python train.py --n_layer=13 --d_model=384 --n_experts=24 --experts_per_token=2 --d_expert=160 --d_shared_expert=0 --activation="swiglu" --moe_layers=[2, 3, 4, 5, 6, 7, 8, 9, 10, 11, 12] --router_score="softmax" --normalize_top_k=true --routed_scale=1.0 --balance_loss=0.00758 --balance_bias=false --router_z_loss=0.0001 --init_std_router=0.035 --lr_router=0.000916 --n_head=6 --n_kv_head=6 --head_dim=64 --vocab_size=37083 --norm="rmsnorm" --norm_place="out" --norm_eps=1e-05 --positions="rope" --rope_base=23500.0 --rope_fraction=1.0 --qk_norm=true --attn_scale=0.125 --tie_embeddings=false --parallel_block=false --init="uniform" --init_std_qkv=0.0248 --init_std_o=0.00487 --init_std_up=0.0248 --init_std_down=0.00345 --init_out_by_depth=true --optimizer="muon_variant" --lr=0.00187 --lr_mult_o=1.4 --beta1=0.95 --lr_head=0.0102 --grad_clip=2.0 --warmup_steps=50 --schedule="wsd" --decay_fraction=0.859 --decay_shape="cos" --final_lr_fraction=0.1 --batch_tokens=[65536, 131072, 196608] --seq_len=1024 --doc_mask=true --train_tokens=539800000 --steps=4365 --dataset="wikipedia_en"
Below are experts of layer 10 (counted from 0) of a mixture-of-experts language model. Rows are named down (a neuron's output weights, with its number) and show model dimensions 96-191. Each number is 128 + 32 x the weight over its row's rms, rounded and kept within 0 to 255. Numbers have three digits each.
Before each expert's rows: a language model's description of what the expert responds to. This comes from a sample of Wikipedia text that the model never trained on.

# expert 2
It responds to: Year prefixes and month names in dates, tables and citations, such as 198|4, 201, January, 12 Jul.
down4:138162157100156105148087111099115098108109131173120140127148104163109117083123075116163126085168133085106139135127129113115083129162162092065137102145100165123117079126146098131109155089108116146255133122136138125158126128091133153115126092090141159128096118143195183099093148122163114141

# expert 0
It responds to: Spaces, dashes, slashes and parentheses opening a cell or value in tables and lists, before numbers, e.g. " 28", "2015–16", "4/66".
down4:154087100077107151142182055185118158114114149172119119116090139130161142130061113108094073086110106142074159087122108094104119101138177127087155097185162116132116136133119128020114221094081169144128113134163110094105091082120119074118164115135146151127122075127112112158172124116120147132

# expert 6
It responds to: Tokens inside infobox fields, coordinates, URLs and names with of/de/von, e.g. "Country:", "33°31′", "Robert of Rhuddlan".
down0:087121176115129150077204116080092094047144159162114186185130149153124092163182164124083120121076101166154151173130164115122113122090073105117142126123072137139163145154096145104109149163105114176159113037102077109141136098127106130174123105097148118117108116130185158163103133083110118088

# expert 12
It responds to: Full stops, colons and closing quotes or parentheses ending sentences, especially in science and biography prose, e.g. "player.", ").", "ate".
down0:119110115190129037125138114169142156156100158112245143091120135114162149117161175158163136122174153142119136136102110143137170111134180109105143182151119123104093103097069155134108104125049115108136155143110121140092155167110177147072159105164153099130088138193116177093135140102149158089

# expert 7
It responds to: Dash bullets starting infobox lines and table-row pipes after line breaks, plus copular verbs and hedges like is, be, are, usually, very.
down0:125111137129129165148128112113172139120142153102144122119067140106152109122095153095146138128117218173118139111107100123124119137147090091148101077066118150126134108166145127111103182172102135078128062162161116057107123103110099136124090123101105124127097116112122138156127156122185145145

# expert 14
It responds to: Common nouns after the, a or possessives in prose, typically before of or commas, e.g. development, release, year, surveys.
down4:164108119132102082110099126183135109098187134155090195082123102104104139125112106099171098134140141145126138096116154060150100107105109145110137131130127142181183106137141100126071174130143126138092104085081138139109120077164109113130148111124130174151154187180097189131168093140052196133

# expert 18
It responds to: Commas, conjunctions and prepositions linking clauses in prose, e.g. because, although, with, from, "Eventually,".
down0:135123192150095106135152158140074155036130110127136164128170125049178117094101108129120115120087178195110108135100153057101136158180117140100085076147139138160115127057162115127134154153155174150100078109199128102098090127117149166136136132106152087124153143130133140122111130124165135148

# expert 1
It responds to: Articles, pronouns and conjunctions in biographical prose, especially he, his, her, who, whose and the before titles or roles.
down0:122123122123125150108177097155128106124144114139095138159112125141176073113140178148158174146065049096105174147112126121097122158115136112118083063100121140095121113118111119128144100159148113108161137132114134113117131070092145125136174139134172095137175168171116128171132156137113114147

# expert 4
It responds to: Pipes, opening parentheses, commas and section markers in discographies, awards tables and lists, e.g. "(w/ Kanye West", "==", "|".
down0:159159141106179152180120142199102127096167131155107128156100158220133162135120118173122162077100124132105100113122129174165116126150071110128171195135110079145104147163084178166168117081141173077145120134156108105187073158112127115174066096127113125140093149076138103106142173128164114195

# expert 9
It responds to: Final year digits after 201/199, and word pieces in Cyrillic, Greek, Hebrew or Arabic transliterated names, like -ов, -ей.
down4:139115182084185202137177127130151064090180114134126166124102120168174094083110044125150124158097144174095116129157116095110117155117113106120154093160119142141101117055115085199092136106093103187108079112185095120145068140120130134086092133127070109166123176096127173194113080206115121132

# expert 23
It responds to: Nouns for people's roles and kinship after the or his, like President, father, commander, officer, and object pronouns him, them.
down4:106137067116174157112126161114161069111094124101151071059111152154103129136101140150110127204133109139137115107111151126210124175156127091138089103081129135127075119115143088108129164092121137168104148147080092062071128141133125155142201066121148122159131127140180079131120134117153136140